config.toml
num_hidden_layers = 10
n_experts = 64
normalize_top_k = true
routed_scale = 1.0
balance_loss = 0.00583
init_std_router = 0.00687
vocab_size = 21255
train_tokens = 428500000
Below are experts of layer 2 (counted from 0) of a mixture-of-experts language model. Rows are named router (the router's row for the expert), gate (a neuron's input weights, with its number), up (a neuron's input weights, with its number) and show model dimensions 0-191. Each number is 500 + 25 x the weight over its row's rms, rounded and kept within 0 to 999. Numbers have three digits each.
Before each expert's rows: a language model's description of what the expert responds to. This comes from a sample of Wikipedia text that the model never trained on.

# expert 5
Subject pronouns and subject nouns before a verb, such as he, It, they, who, or the city, film.
router:512477505461468486503506535509457537506469521534496522510481493533512492472492496535488512527508506551485464527542532491458508512511448519494467528466483465500446480493511501519434521495515519530480478462506507500510510471478459495463568512508512461483485487468505507490512496479435505553477508520478487477518492479478502536500460531488521500493474514518531526489512470531539486486460506500508458489472457499473483469489492490505484521515549496491531506475480467508522514506519482508537510542483500558458483499517516497484542505490467532543464504526499475517538533504474498502
gate4:545499479464493539463481477515483499507439518533480512528486502532519484496474532529483501521501465530514504518514458492506493527440486526525493534497496511477479512498478541482489490501507475536482487521508509486499545474515523500491471497497476548490513489550514509478479525459477491569465518472492476461536489516446473512486496505498523496463490542498514520463495467560496525478504506498497498566500489519464498505543524491525547501478468508469542473508515470462458502533490503514515481508497505522524467514515459474506470516499485472544501504542495502469501484522507567491
up4:514541472482489538458489470518473502487442512516473501532486504536478472457474530515497507502485492534531532536528458486511506519463488503495480521479513490496465521501461543452478511473521521506474495516523521500466504495545523516509451494483460534461498510544483536497467517463506519547465496486483469515516485531457467514495526489511523455472519536504497533496476492533501522467495498502512477564509476524486505503515507487481503519532489499466513488471515478444479493533472471528461470505503493554528497479541471484511490515497505491531520512530491518464515463509554520465
gate5:487521506481523484504583534533533508523503536480512530487510574515565500476502495523529515510474503462471486531505517471495530491519479516479476528501472483485500483498504492516483532498426502499484478517481492492497496490487449459460516500444486496498514474498537485525511509540473487548512516497494515496504501483481500516461473504548474505480476483476508486559492531476511417474517517498508495478537491518467505481505481498501485526534523550516506529489466483509509520454498496493538510485505520527520532522507507516483528494473546517514500466488461461500534476497459489484
up5:484512470527499502448451495460449513452503463487524491545500415488466510505510509481458481493519491529517502482484472513531465510469507501532509465503513524463536490514483482500490479526518519485498511490498479480500513518496524507532486477546498528533511513497463507462467523481491515441499509494492484510505501515484503460531529497473495499512488539515510478463515490497474592502515474483528497530492550490522488516486508502502505445469511488516514450540523493483521473518498485514489505451513477502471508465498485460487507526524441453499509543548514538503479520503514500509
gate6:538525454492481503499461491483511479531517491493504495474506484536480503490516476527479506457490489544522483534504503520529476485483483505436517471512458538523497501514530509499518488463494505504509479489528542544489470502512488512494477511534501556500564503478508504517472502465477529490540481495507484535523480526461468471462489433504483480523476511491525518456454508524497464489511484548492506537492462498487546450473511482500525519552513496479519511495543496475521515499520496487524523524516471501502507513483490501483493475518447524517564510500486467513474447440527510512
up6:447486490496509484501548536504503499493514506506529535500490544475524456562533512468489509543509508482462514456529482495486513493496516537489509515487537521487506501491509491493503452494508499482487483522515487461485497470487527507479489493468498480469437497511508483504527467534535493494513526487520519468525493507556515447545529500514516508500529490516457514526566463489502485471512489503455511477517565516486504541560501466472516450471495483523505483494483513516490484512501520511534494482477486516486492526464526541507461500476547500481460518510515497494496521552471465450
gate7:511492497467507523483490510478515483510481500477497506482493451504524483499520502486535515467527498543489456489505502516507475493528476500513484435522538496461477509477545518514503479503480502479468510466521481492506471438487487508540515485480534531455483468475452520482485504528474471532503472563499465524497505489462471480533464481457496498539538517494500473495511483494538525512523545469504504508503478473543531514499570528483522556486510493510505503506495482464504476478551501504532508515493557518488536478442530496468482496544498516507486461554520499500514509498480491481
up7:504510502452508497488506510484518485490493461511525522530483455520536501500522517480522496459490480506482460476495503524510477526549475492503468460529534473497465499507537521504507503480505505483493550490494519519483485442487513482503516509468554505483487495499460497494473516509474488511491483533497474521481492469450482466542436480461514485531522467498522531474510460495549534499514540489490494507503464483526496527509577525481505553448484490509500505510486502465502440477551491499518514544500531499509535461417511488498519479505520516521496465527513473490509509512479497503
gate8:469540549488494438468504537476474553546454509541497495510491472539502505487485510475500510497462497502490545501487518491462502484494483496518503510504488475472522553555533535470494468491541540512488544527497493525523515515488512497468513499526488483467467492533489535485551489451491500529470512518549450475524493514512519497520473490544532510513472505480489417493480519512508471475495511513510493502504507501511494520444494546536479517474539501510470483468515492494506508501508494507489512542491492570495464488515504486478493489502504527483505492548535465513488480505521473497
up8:518484471486511511519513534517535451449563476529504493488521530455505476508526455494509519469531499527505479499491468500530490532503498527507493496507523501560492472448445493502520513516470487475531479483491505510475520502468515500501485505509530539517485506466506490565472521528543506471526501473465540519460491467485489451471499484500467503444519487504536522548490501471470510539514492509486496507525499478457492473535489474435514491522462470508537521524461508505513496541486492483508455494496464446517540496486493487503524504514491482534531479495489503519501481469492526510
gate9:527501528472506507478496494511546474484539486560504510481510478504530480528482503490472523508543514509472508529534542480477509484550480531476463491491498467503528473482507478504492506485482497511476458525487528490546534456494533523536541553514510490549467479532511521510458517500513503567458575495490504506527489522495496483490479506484537500544462446501462518472473491530486461497467515466482478460497453481511502483489479494524502514513497472502512507553488526526540499522501507508509512522529502465481516541479513483544503480489507500494491479486455502493506500477462456517
up9:485534535501461479497491505530471494512452530501516500490477501507495515492485536464541486514518500476506513482486462484507435535467554524517513466543516508522514529523526558520470534529481534466517490536505479524492486490472496534525485489471512484459528508522508509490541490531467490460483461501521486475511502472524540500524524475456443515462511489501465498542540521492508469556498468507481498481491529541497496524520485482506473485464443490450470492441501431543499464489499515528492498499471531514506532502503501507483508510492509517488522517509533504496507501524501507503
gate10:457507474486516503520499510519498487510476464480499517456473491511503481501502529471482563480519500478523509459454500492477505455532480454454535542459483501503491480545509513500501504513524495533470505503455520465498480436468532441474477466490473507512503480478462471504484486506476471468541540516486548495525477515519508484538487488495519486494512440532563536512540523494517515492486494479510523500484455502516480515524515523501512546517522460502482487445503504542502506480511504506513531529522517477493528495527496489493494493507498469536459533530476517490520529507537462479
up10:479480516517470528510522503499505524507486509499471476473449476501484526452524459501516512507526462496505508483504538523493533524500492510528522403515504511478506524473518455525460475474534489478494488482508483503483488479520519526533496464496492470497487496503507495513546485494550529489492495518519517466497548457525517454497506523488480490444520501537470487525510518522419568460541520499502521489452485495512529528489497476497522443488461504489489517507488526511483502476527491535523519503478514478488528468532529529496486508532495517495503516502493470523494514571488521496
gate11:503516489497514509510500502492461530529467494493473504535491513474528513499470548507513464493456479537497528505489526488468526493492504508522487494444536494526497494494529489504442555469493512508489453492566498478491552498524453515452535488520499498502483487463517479506482541477480548508480514469480506487515516441489523522503444462508532506492487523526463543509529494518522505505522514550514484529497446488463484496504480526542506533483504499487557485499459457490447512484492523534544533503463489521475495498547472493518517495499475490512483500475492491521518507496458486498
up11:482510503531503489514487513518539457498523492496533518477520525543505528531493462479498517491543489485475476491514467499511460516496519487488519502543477523475502478487458518489535443506510506502517521508458485541491485530468553481566468504471496507542555512522492537496493504512537459493499463522527457498469493515510481513452538513497480489507525484482513447498489505475466503508513472463470518463500539510519530504486528513477481459540466502532484490511513537493535498489520489460446435506482534474521506519443504519498466502475520513465497510529480500483462489514516526506
gate12:505481471514477475523474479482574472485465474465503484465512470486538494499474507506477527474469517459482474449481500515477488471526468489499534540457492476491518511534525452512462483511521467515463488509461486522509461487522496490534486504502454492485510457463495545498489526472485516498484514481469536505526532522494492495533483496520499497515522466493476508440492524540522508554528491479471512512524483511537537494481487500490494524524492473511501490466498509502543510480492503504497527520515539498524479536474482481504517512468547550535516553493476526537529516505515511568
up12:528484533504508481532549487491486490517484503486526524465494508528488484526511520494479470467517478483529510541513534483526534516472507492482481482497531475441502474443536540476508507485459530512474512483490541492460507488456486483514529445521517534536491531480482475528502531473537494494514490475516535524475506516524483529510505470492508496480501556472510512543546511502487510466506466453505506487476520464522518524519504562529548451465512506454515501500492526501484494504502513478534480485529465484459484502513479473478528549478471476474507496474512500475556489529508488464
gate13:514498508498530531512508512498487511486467505490512516487562475517487517446535501498511516528497529499530450496480471493483497465529479530477518555508484480500457478510519521524452497490506469488466521493443469519517476512506446498514506532508475468433468510489465514532508473452478482487522537476520533507444502498509476544498504498464490518504509513489521516477452516496497462518483503547504507534453486484475497515522474510540538523507529528532495464543528487508475551514476489521502459539516500548508492492512469463482509468498464502530491504545508508533532490527507506498
up13:499543496530462492514471527496523482553526526516527473479462530531473519555504521537519493485482466517488503496484527534494491539512495501468494465516515503556531487527465494509525513515503526508508515484578496502502502540528514496482471478499534522492518464477521487485501531510536535500491487502465503501520513470511510476481511523520498499455500472491494429470522485514493494488534502463515527478546515511540497524498528520501506499516536474504534498483488522483541448502503497520523519493496462445528533483484512489493471491457526465493527455467459476491465492428488498472
gate14:552517509532507525540508530520459512502516549514510484512483489498504539472490535486528517554523511518511502500482524513471542506513464499513468486485459510529504501451527476505509510512505494489497490485522524502534514480491495486500502536523506443514492517462546463483427477459480470495494512509509471500535439478505497551501511532474496478515464523551508468509450479489504470486531515496458499476499465490507442492538516515517516496457518482498534497493491481456500512482493494533518501539483499546474519482485531492535513466454505526545540475518470492516480536505511473479
up14:485510532505543476530486566466512534506478505523541479511478513480496510514480489486538517538494523496525551482445546505501461522476506490521503492525513478560496522533435517500510543512471497525513464497529464494520507482473437496521486494531469486483483484510548531429521475470505492488501498488526506501480516470499516527506509486552491519493508497547485474504495500548508477494482496549467506541490451519478514533499529528475483551483545500508471511483469483506503491483453499524511519472488451499518508508473504448512513472472500519483518512479513516497480491501517509517
gate15:487508468452504475477523510515479441488511456494472474506545498492499517480537514531525515552498520519498467475499494509472458495462466493488484498502525499488467513449509520489483527476487501498498504520557497477516485477500488533484498501472478468463501473504483505558510453494521490541539530503500518483529505500501473514496442514492469558496573513463556503506439471510466499479494506540468474521483477511510486500508512486509506503466495498487565543470530514466519508501465471483544475488534478510497485488497511504497471453500495529493490533544504506489529521519482532497
up15:521468490507518536507492493486515525505470508508510526436473506472480482508478485465486478464484485476535520545492491496498524492524526507494515488497478517488534478540498490507539504507514469511505527459467514514465541539524498460507510484529517552542539556523508499428475554510483496490457466498507480503460505514524494517531566473513549480485465500525488516501528512469514516522503482486522542519513528468495518503472469537499497469477545497486456467524481489535494485474523502527459516512475542473473516510524467474493508541500505483499544476471463511506477499471495487477
gate16:526485561503515535491507490518491521506515445496498479487481496484503549476504476501479494497498505493489479512499516526506484539520459522497491505495417480522498516572564460496461501511495454487495502521521460516523515525522524515477487516478518524474512480503525517488552507489488515497453510553503493546536504448501445484500482507485484506505490504507476507497548489471489511482473515492564457485486478522485465469517511468502484508494504532534495479491484530536547456515524472525533516498493496525468519486419508535500458473507516497507529471501501486512522496492507501523
up16:523512558469531550483491489507517534519514473499517484512484530505502543454523476473464494489496509504480512500525484513504450504498447526486487486491428467503512516547561460514449477492461467503507568490499476523498509502523504503471502503491471527468514472537520490484568509483495507509488493549493489532514512479460442479496518478487473488508525480509481520503527494479496512502469528527527445489513462520495466471510515467508482536516508479486494474509476520537554476477539514516498512505474492528486524493466480504481488485532498549502511454498488500490533473499493485516
gate17:511456485441544471496504513509485509485492516509499513515480493514493572495502468524483507479464459466484470511494475529514499499487493463499482505522499508502521465502502497529453500503503530510509481524494506547501522497501464501519517479501510528529544491491541492478504480477455526488531474492483493480455497511484516526525499520515510513494523489457506491514515501490523506517494506513507494532474511491469465464481506555408526465473506541474471443517496492469495509508510504537515511520425499465468515445494464474497562481515524449472476544501484535521536506502475506514
up17:490508483518487522483518453524496499463491466496516475452510486528503464521511524502491527529539501492515516522514487472508521462477515488502486492507504501475503523442477505518525486450517494487495490449516502519488467475493523456523526500465488527508479522493481461516475531499506493506515520503491468493465432478506460546544495476494481444475542497525549488474513525469512513508508505493471538499514501515518490529502471469488533501521510466519520474501536448525460521479507543499474551510551503505557491487555479499549510511503527465470509475519521472534499491529487503438
gate18:519515492564465459519481483450501537473474507529522476516499483512521516476484474464530489506489480423487475519534485484466481465512471491523543527463526527495514511482509519527483522513474487523492516487520483530518488509492511513526495528521473511506544532520528480453502483474485508522517495492509484479541461486493516548509508504489478474524457512454519500501479518504486501450501517525496506544514552568537508535464500551471501514498464447480485497498493459484524472527471494513478500491510478494516485515541490532530496489476478547437503520517490513521527519522502507513
up18:477490532505515471470506515497511519508495495503474485490466485521467491496460462476489490520521502510471486480477480485493481482513453520509534539494520499531515486459469476517481519477472449512485545507516484512470521462473449464488428485539488511488502536493551544513486496510520505515496491500525488455539513523463504531517471537495558524550501480535462477482492472543477527487507494498512510509502523507509514451489532522502504501494539449497465521534508520488488545523506531516509522476491495565525484512530514506473466485493453488476521518541516524471548503488476537516
gate19:517430504453538512472516485537495516453476473501494557487468520470521455472497477448491498499517528491488456502502510516456486487520537460519443513492513487523526481477504460507525522478501500510471514454472460513483542540500503454477494515492515477517496523493465504505512507558534492548473514512479524465481505577504480493513508497520481500526505478519482532454554494539517472499491495512496475466510492466488492508472505522479489514500504495507510532520488501503517442500485516470531541482508520520514507502514501481482543510503497470495492492481473497490477552471459500457
up19:491492531539520477507493497491499487519540516485519469472551520520471474532487531532453489499494489502528535481479450497546513532507492532473508516496521519458473511484529516495490518509499516543532493545558503485519454501505530512509475510483517487495521477494466519500516496435540496502478512455462502498488472486486517497504510516491463497436489511458511443530460520461434514517479523494511510502482554507560525514504521462515527515491480510490490463448508497500493560520519502516507502503526489495487503461472522513540449506503460520494492510508491500475528495508537477495
gate20:499469492522465497560545456524475498525502515538547470528508492493515489508530529521490478535519490503485473523469510472465502503476479505482478530494507490508504523514537483535492517494542486525556515489508494528516458481474466529509487467484515522503469458441513506465533459455522471523504512479497473493492510480509495526464500510478463510480505501523502519481480514485478515471501503457489483507520475461521527518518512490510516506497538534512490475510505472499475516490467445480579545531542465508501547492537491469512503472507507488458429484483482482540548506507492486496
up20:509460521485460497531559461485487499498503525497533470515518527521507548500534523503496495468500484480453471517517515466482498457446520500508539509526478515491541494528511480476507496507494471486519472505542486488522454503494464505520518525491520483479500465436514506498524477481496488502497517539524489513467457511514501529491511499487489514510544483460471453501482503476505484536514546491517470531519517537527529515507492440494496498520550554506464476561527501512494502488447441487520473528514488519494508494541508521501535494471514497481474501519505508558500509515479442490
gate21:476499502519481493534517523568508506492498540534451558532491516475513492488505494506509559497489497478517486470486545502528519519470501507497488563476470477491475518550513485509511532498452487493486522486472481468554498486481474503462506520539502502501519460487495502472513466520481514521495549496533525520526495469445524459461500535481519522488459484491519467465520524478503453481457525492543439509501442490496480473489504498494496536511482548482503543510466495501493491530489520551512489516508510509523455505507491498454480525518489495522466489490498520469501485500498485528
up21:488456496487480484525519480524514523469517488477464541520481531507562490536446501514485543504495467492521490481449524515515518509511518524512454518488506523521522491506508457528518478528471478476517523531520465470500489519499521487499468513517516466569544521500506510518487499552505484515548473464500527524516476508457492496488484514493481508525506500477499541523491480510533482482462536509494474523486482484486453427499530522462515507492518529496469512501497487484481500489477463543510555518476522485485495516515490509524446505498541480502505484474462557498438527527482495504
gate22:515539467527516531482478484512521532485457521477496514518490504506477476513465490464524499478481421513519505520479498509539466495468513557491487492472459520506488496507479471492521487472514480510533479491513479508461525489538427440528514495468526534498452477472488470493556532537467481492522489488535517491497475520485511475507498514508472506532490457484502509493537513477495513521534501525506509512518473507488450513507506512497551520527426474511478528531508532479507489533480472487460496491503502463509464493476542520509523484504491541508502513511492478482527517544474547513
up22:492503508537499502503486445544516510496469481463499486500477539518536483480506488491484516504488514535463476526462496522491508487519510488466533478495515508453498480510511541510481474483511533456480482527487495492533545476454440509461484461507542539480539472512475511494533497530499532496463495489532484474476543483575504502483495506475502523485536491508518525486534509507562506484533512480523518523477502460479463509463517469514529512500512488512509472540510494504495554496477530515508488482506529513489502487496472548464465473486455524478524485515512449517500464520472522446
gate23:493480487509457538500461464446517531483506500532488473503507575500528469514466465541492533531517529490495504518504530508495526482531539542498513508462503469468510476536516455543503497525464512470475495505482485475516503503466456516522464489494496498447475500525525476521469517468498554512482494483512514524486480470531535513504500471513547520504490497524515503466504534519492478497469491502526500511522479502510545542531464510464454512511505476490537518450513512501492532524498474540468534489495473546520461509514488496495493531474510523521537464463484463526510506517489467484
up23:465509544467529468494533563505498497469456509476558530480508470475473473507484538494512484506489525494527504517513480503503403508477454481491496527564493485480498511520490499522530543462528544531531501525471559528491485494466523512505492524518506530511531494464487508476507467577472474471500460522477472505514498521529486489476500534491471494477469521508508473496527497485530513470497483499502479476483497496487510472481545489494524506469498499527455471517480529525513447482505530509535533508511515479528524523491512452497500495508491491507466501504466475496509510507505527508
gate24:516499527508517506538532479487482521518521464492483483526488463536479488501511474516486480501509485521512514491518516509491514513487465502534469532496499460509493477524491466583493586499511515467486465478505505545479500526493524513504483483519488471504520509492495499496535497468467449484441463488469468499474491469491478524486463522490488465483497507487565501501489510520521522472520464469519459472506465460531518490507539503532502521553512544483541477531494561519494486485487471515512500540492532487522444547525456490518511502478499486491471521496474524543486506502490487514
up24:503494498514501490503479537511525473503518532504486544487518527496543503505494507514500493500509511477516513516502463491530478491533518494470522477529486549483522497486512542430486419494495451500509512529512495484542505505529486481486482536467502543508463488530516485540490526517546541493537482513529541508507531525498481461466525482509484534518494500504425460496490501495476490513506492533461537521527518553477491509513471472467505450449480475495469483480520476480511531521512507497509507435502491497529542453483518477485479511531516498527550476478487477457501489500501494498
gate25:505532543444530501508483492499478494490490517561503506541503496490517514457487514500501531429449524496482482506519520467495506505526497558509498500477520492499494494503536469499557524481554480555488492497501545477552514487524479528497534489527487467521464501494520475498541444496438508515503484515537472485536495434497545500505523492517504470517532510495493484506504516497464525517516531508551496483504498452478501469491496482475504487499483552482526479500510474476468473474477517494501494506489515509470473515504540480470540478488536556523487470501505515526526517488492505521
up25:489485488504452492491525575534483491513471513471492534546491459554472515550477484488516533436485493537435516427519517455501495481516534524495473504502523520485506488459484541513501471530433528494480507466465528469464500526489531488486509547473503499530482490506483521493507491464532506505520518475504495496513505484480533554497508480465485488510478475503495503516493487453536515505456513537476463528500519509518536487472506499504488494514460504481491521565509504497505478490532497526475506507483519515490523518490488518521509505512508495510519523480490505474532475509505474446
gate26:496463494504468490541546491438473498482537515516498499462521529483565454543520492494517502537512511479532489497473484489502508466532504479469489530458531526522513515522534444525516465489538504540508475453520570553474483496527478484477471496500464450462473520490504508496474514518515546518498478457455526535532522532496477522485506501486527464491508509502521495452522475496454511526498517476471498480494510508502485495503534470504486515523491480491478538501515501529535505513469457493507498464494495477476496520478497511495513520454518518494515483548485501515537534506513517502
up26:511453496516478514497540526502518482470514517512510508472471515482531533500539531507510504555499537499498481492522493474488495508516485448507514486496508550508480510528545501512497490522490538516537494471525490529512513482485526524437477468477433517442495518509527500497493513556469491512460506481485509512555482522467496505433484487501490521468538534519534493443493502460475503461510509477479467484508472517530498485467492433516504488486487502514464489434497476512506515484504500492504520464487508497509471510488498531498489483467503524532542490531490504515494496493561557480
gate27:507479490514496518512488517546495531565512512508499512501502507481487529524546479543458524495511498486512447493480513450512515510488490483457500522502486479527450492499473471515487515531473548481523501488525507462546511525508505542493528489530456506412512476476473515477472509513527510533487519575506506490526483476518494514476484494529470519432520507526504495482503511465489488507493526492509489475504444460476550527516488495491474504513493499526505500488482488516490478501514464487476533509536508531517552446550490529481478471497502478530453484485489525517490516482482467497
up27:533493485518503509539470522565488532585482511488488517517511535516529513493507509555455538468491485494519483498499495456517514510477477486479498549525501482512453498503485496499467513512456527478493503507512494479502501559469493516474546492512502485447489470468482527474500507474544479529498475556501479502503504501502520514485507506493466520431523520512502514485480478468514451502486482497541510473505457477473537528484490511476463541529510543516497480483505480507484457520516472545498495503515505528511538467538477499483510468505491465518461501484514555506501490492468464490
gate28:523529490497466533497521460479521563494498523522512497462461483504507492510461516511477464494512500531495499479510522516505477512508521532490486464496517503503488502479504506468510494523479492484500473537512532557534531456509513457490492478482531490499477491481475500492534492508481534506485484506535483484545514508519507489484488526474500457518484507514523526504501489518473539530533529489525447527558524519467493474488501451491490523537496500520481451469561474503536533499464465517499472513461461495466507500477486457527534497481556499556509511466482434514495528496534450503
up28:540545490480485538508482522498482521505524517501512524454490440532476499506501510543491489510517492463465489450511528505499518528495472512502510474531503505471508477482502480533498536476506494501469545524510526461537498493546514454508526531512504506528500457504478488493559513513506527499491520468511491530495478459515520484463516481463450512503542427493502514485459558488490513484521517447559472527507528490492517557477477480501514492519459482499482460467569477548526481514503503495542485486465488482492519498481478503491514508502535499488499501501520486500495518476494475464
gate29:477494484501463505510524498456442521478477492495520514490466499488516547487546498527512524521460485478520492520505472502501499432486512466527551492492479466466533488487507499502522510472489522482528482533502507496481516535468509522486492477524491462507504513485494511466509497501496536501509535496528511488473475529557546450504508471497467497533516504539510520481483491447549495500532559482481480516500503521483507516509511486470528488469535464508470441496497496519513524512493510542519457507462533444474514500494497518491536502496503474475495548525516491550501509545507438454
up29:484497481503462502507532512494443493514514500510515545473459506536508556503484505537539502541494506496501498521507447492479493445494511452534529516468519441442526473522505517524533501491533508514516510512459501538525516500492504542463466460493501495499491519484498496507503487478527545491502518472503497458455449508527542477497490472521487493478511501523505506501489482444537501501521508526506518507465510528463472522474489502495484474497561488524500448474513456540538530506515509525533487464490526434479534479476491510503511483482486479485515532489544486501501527510504492465
gate30:471502513466496496509520477523521482495519537486512527511523477527547510507473500501502533509495479483470507491490491485507505438487466520536472522514487455451493484541495487524480500573510555532542456499505498522467520494497491498526485483512507512518535488468477491539513540511516495496520437502518499464480519475503516550498456513480493483500526513524468476502505509488493526492494552505522481485485456539487518499524511529480522528520498530554477507523425469482467469550520510509508508471504531489503513457497500525500515506505442488542435519517512516461478520491498483514
up30:478519495443468476509560483522488497486497546510494510532513466531511516533489477532497506498520489491488498488498470461541493471472479528513498503521504465493511497508513468493503518506516520527530492496500507527474508457526514471514484502497474505504520471458470515503500522480520514511544474533541488498508509482462501566498461456473489489499495487483494538494491479523554531529501567474505498518505507512468502498505506517503511511497468537508448547513443456487491496506525517541525513468486540523521554441496486507502551512486478475559471551511545507457494496509511478525
gate31:532506481471501500502513500460537471518516476508512488476490488456548499483520503507485527475520514464446484526547530480437498548450497523507467475512491452570496490509484505536524507474503540472491489541494484538492492538508507513521493547519532486497477474518507506470545484491483472532504467493450469466475505510456535498498537496491487482496487474494496481499499526546491468514478491481499482521509511488471508475497491468551496546492492539511510526524489466506489498507492459520510546495528524486491513512473491487507563501526550500516479499448459522502489531513547502504
up31:490543460502507525495519506500540487540514510513512491509468477476531508477515499529497532505504521454460477481516545485458507528466512545490462469524485445546475503502473502505485480512512503490502509553519486541470502522498502515533517547543534491496467435480511531488550474506469468491531462535439484482483513505411545475472519505520506498478514477501479456482491518526521468508469525501509513484509496465496513491507523470502497545493463549507473517525508494477499498500488463516498541521525524488472510464492509486503519454520523504519498510487496497482497522511528535517
gate32:491472500476500523511474503522447541527512523519505483483486493518525505479474502535501529484449492511469471484512517502505486490474488582546507487541555489494500528481531511543535479498532506524498492472527496481507535490556478461488498500529484519544456450488482476514464539447500492522535511507525500496505517488510481503477527506500466473486481481506482504518503415546478477522469512510512513507506495505530515495525494525493506506455481481523478526514431495485480478474531498481503517506484509490512482482454544490504503502515564471506542487491543503477497528463470512495
up32:519515515468497552505479482511458539488522489436500510481508486527531531470505494531500480487439537506462477500513518515501465492494486548536500480536544496507489511516505528527506506491516506526519483505518455503499534489525498470499485471500473501524464449541498511534494524418471470541533526522530491474491517487522488472480481485492507456511492465499487515486509440535476479489438487507505535524478532500536530545509512494512509503471481513522513512502465490480492500487495488523488531515500515500470500467440537477492531500481544465528547513517539493470489494471502479493
gate33:507455528516460469537542490522516480476479521520500512542475465476464502501521500484504488510510461522547487502541490518473505498528492511468487507508509485531489477487483536485533507499505483517490472490459523539494495488517562477507497503439474482500494530546547518513523458514447517551538490548495527465491509521514483520493500510468506475498435469500516521507487478512494493490482517538461496497462504521476452552489514489527538493471497489512515500486535480478493469493502493531530548540493521475474502548474475474496527547486525520517480556495516523491527474512528480503
up33:552493462483474518473476548475481509487490467480480507507543524529507503473503471540511472479506504513475520524508504505505491526513468507517490484517485528540519494534479487513511536479523518502531493504510515481497469486443478525502488505489498522525521494537506532520521564516482494505476459471502446520444510522543500484502500489477510531518496517538470504476483499518475516484510512485512518486494519513495534447508477489522536476500481506434508540502421533530482515486507528508448467497483513506483499437505516469519523442476482484521546479496475473506503532470464556498
gate34:491496509489456507472491479522495512540501514516517495523488471528481478494530484520521541480514523488473518469496481445506533521517479469520436531516506512525480484509518522504474478465480508543469517450498476501551500486507487524518548529477470482474514456495462507517475530485491521520544532517463476552500524510469456559491458479526481534514510500503480496500452493531456515475474482480497480523485492499475493501520503502482512507503536510519490493531499464507510521472532429480493493483498512515498501445498504519506555519497496533512501477534519486543526551526479443519
up34:526528486501459515468518474526480497577477545517526474512507464519470521489527475534547521474502505529484499506487476440514542528515467446511451489521496525540485501491527499469486483468485497536457513434489501516535504529531509536494511499506439475483493480489487523514486496471473536505484525511451497512518509505457463526471466496522490532494533479498510461515453499514503521491468489472495489526473480498472523494537511496481517522520511527511482511523549485519531511474502465479478499486558499521472507445499526496501546506502494543500505485524525474507526496512504491493
gate35:534498485506503524514490495455514470500505499562486461506557464506500495521488509508505536521499505483474482540469509471486454453501468425492502515493448544539485506498476477475475483491487514508526466474537520468524519498495513520487516437532521504500499520493506522457540490459489470467515501486504507493499484525520502491434509544518504509502493504480489520499554523522558538520468492528505525498500477539505529522522531528501539488528555476491552501485512495509525505439499509523489552521539477494529506522492463486522495488507474503468500502519504479484504497466474505493
up35:509496503544502506503487505508518496563500520528501506485542462527476528515541506488512486501508505496517465527465518531464490483490501476476507521507459520474460470504537470420496519472525495474493489487539530467508479491513518527464480510507496508543516554488502466519541463457468477502532514502517519494476462527512499485439536547505513523479513496514508462462481555504566495511489487509471509511478475524514497483509461511512519533490501491514561468467528510500507557490502519500513485540486446507516493498508503552528511483509504513479523520478440506504476507506490504490
gate36:473461473520467518460544495456509497526528467533503505521474507477510494517491483475537526544464497536525494526521524493454530509515481485496480510489465445509439495507486520497478492477510496461499492466479467475502485481476444485519499488514484478508526485491476500505552503535522494537511480516495521514512544510454491485484517477488507512521502541529492542554511503513518501509494550485456446542467465480498454464506453488509514504500527494507496505483516519483499529531533449493497540501538486513527501506534479480495457466493515512496470516486517549514524557515492478526
up36:550519517490452492500480516482475555482487495459481491505509557498472503503490462504509501465538528462484507509506544510518499540499522544543502502510498524483502485526510470500508517492535482565489501477505520509501524489520498477458486528436515512532495517546535471497432513470507486464467507461491500479476464477532561491496504515502528474512435509533449491477443489535462549485471487490488525474537499534499503549524497543495503493478500487506533474529486529499495504496491532490514518506482495532509519527496509480520537489538499515509505505501479508512471506492541498487
gate37:551496500533512518530519518504450509517486464488490508503512486543500501499447517487501473502525480476527450557534491467470482521547509475505472457543546533493489499502514501500479475502532540463492468475542488514522528524488524521497462474499508492509494513511467518484548513507465487512496466501500464529463502533509480470498491491471485460512519520463533516482515510498561531514458516503474490532488496526451477454542507461457506500507517529506535454485460502489505521484476482496516456497467505498488538484466491525542496456531474476482530502518517498484466484510487512475
up37:475538469516494520492497515493516480469556552521509509501564523472473497501522529524491499515529501488503527475490469497510508512507492532483472510484498499528499474525527501493516565516510463512471562514480549492497526463504519521491503484462476530491496450459510448502496498518498517474457533476494520466488541446511559473508572551478484516492463446506488499518498501503461522450502498496509530498500506507536478508513529508532529493469484505533527457503473513502495512482523506473507463479535498508522467510482497467491501490448524485529466511494495489481500468464515475518
gate38:505492500497482518447516436491504533445509515465486477473525527524487533459511469497461531455473467513510555501480497481495519488482464543491498491526514492484464510498524503498515546514488500491486467535485455525533525498499498498497560526532481502511535520500513514550491489568531473494497510547537454512531534495471502495465476485519494488502504468496539482458490526509477483496509478467536512460501488463482511498475485513494505508484499490492419533465529484484521516552510531505499457530518531517487480450517489506482511512498522511494481508515470494492528548495493507507
up38:513515512502505494505523505524447492501488522512494524507472472482518492519530514468514497526484487508500521470513512483519500529460478508471491504518516489492506501527461486517434522476549532511507522501517496485524507524457481490519427510457501498476546554511497522540503471507479496523500493498500524521438527515505506506515486460528481479475468489490481519499496503492477517512528491486527440469522486504443488494517501498523500537486541576500468525473482499511476459497496501409496518542453505474535507492532542500504452539485498543457498497521494498467515510464507513512
gate39:517464519520450507490529479471501508465442501522452519509484502531490499504531462536447514487462520523499494492484523515513465519499509508529511481538483457498546541530467474479465506485491507537510518503499466497515474491526505486504492515488522470479475444520494507509512476436454529463480489536541475543510531498556532450443511517512488481466490521495522511479522475490520483495475504491503500520526473517532551490533459500499504544497485519477531499477485510530496526504497490506487535540510511531510481501445466494478528484473508518514525535485509520528517486489520472545
up39:492516525465551468465520461518444535516493533471519508507513503462469506496460520521477533520509502474502491521483494500513499477529468551554557500501518473504486475463495484530548491491488523536508490522494537537514494485523488479478471485507517501518514514486472521487479491536563504489471493527543513481470504509516470518511542495474501492469505474468549483534468496533479471487473540525491520500532474511550488445519504513472495503504467489511432524502470484476482496482522516520498516471518506498501525488536524519500474496520529476538525515444527480513523549473501511479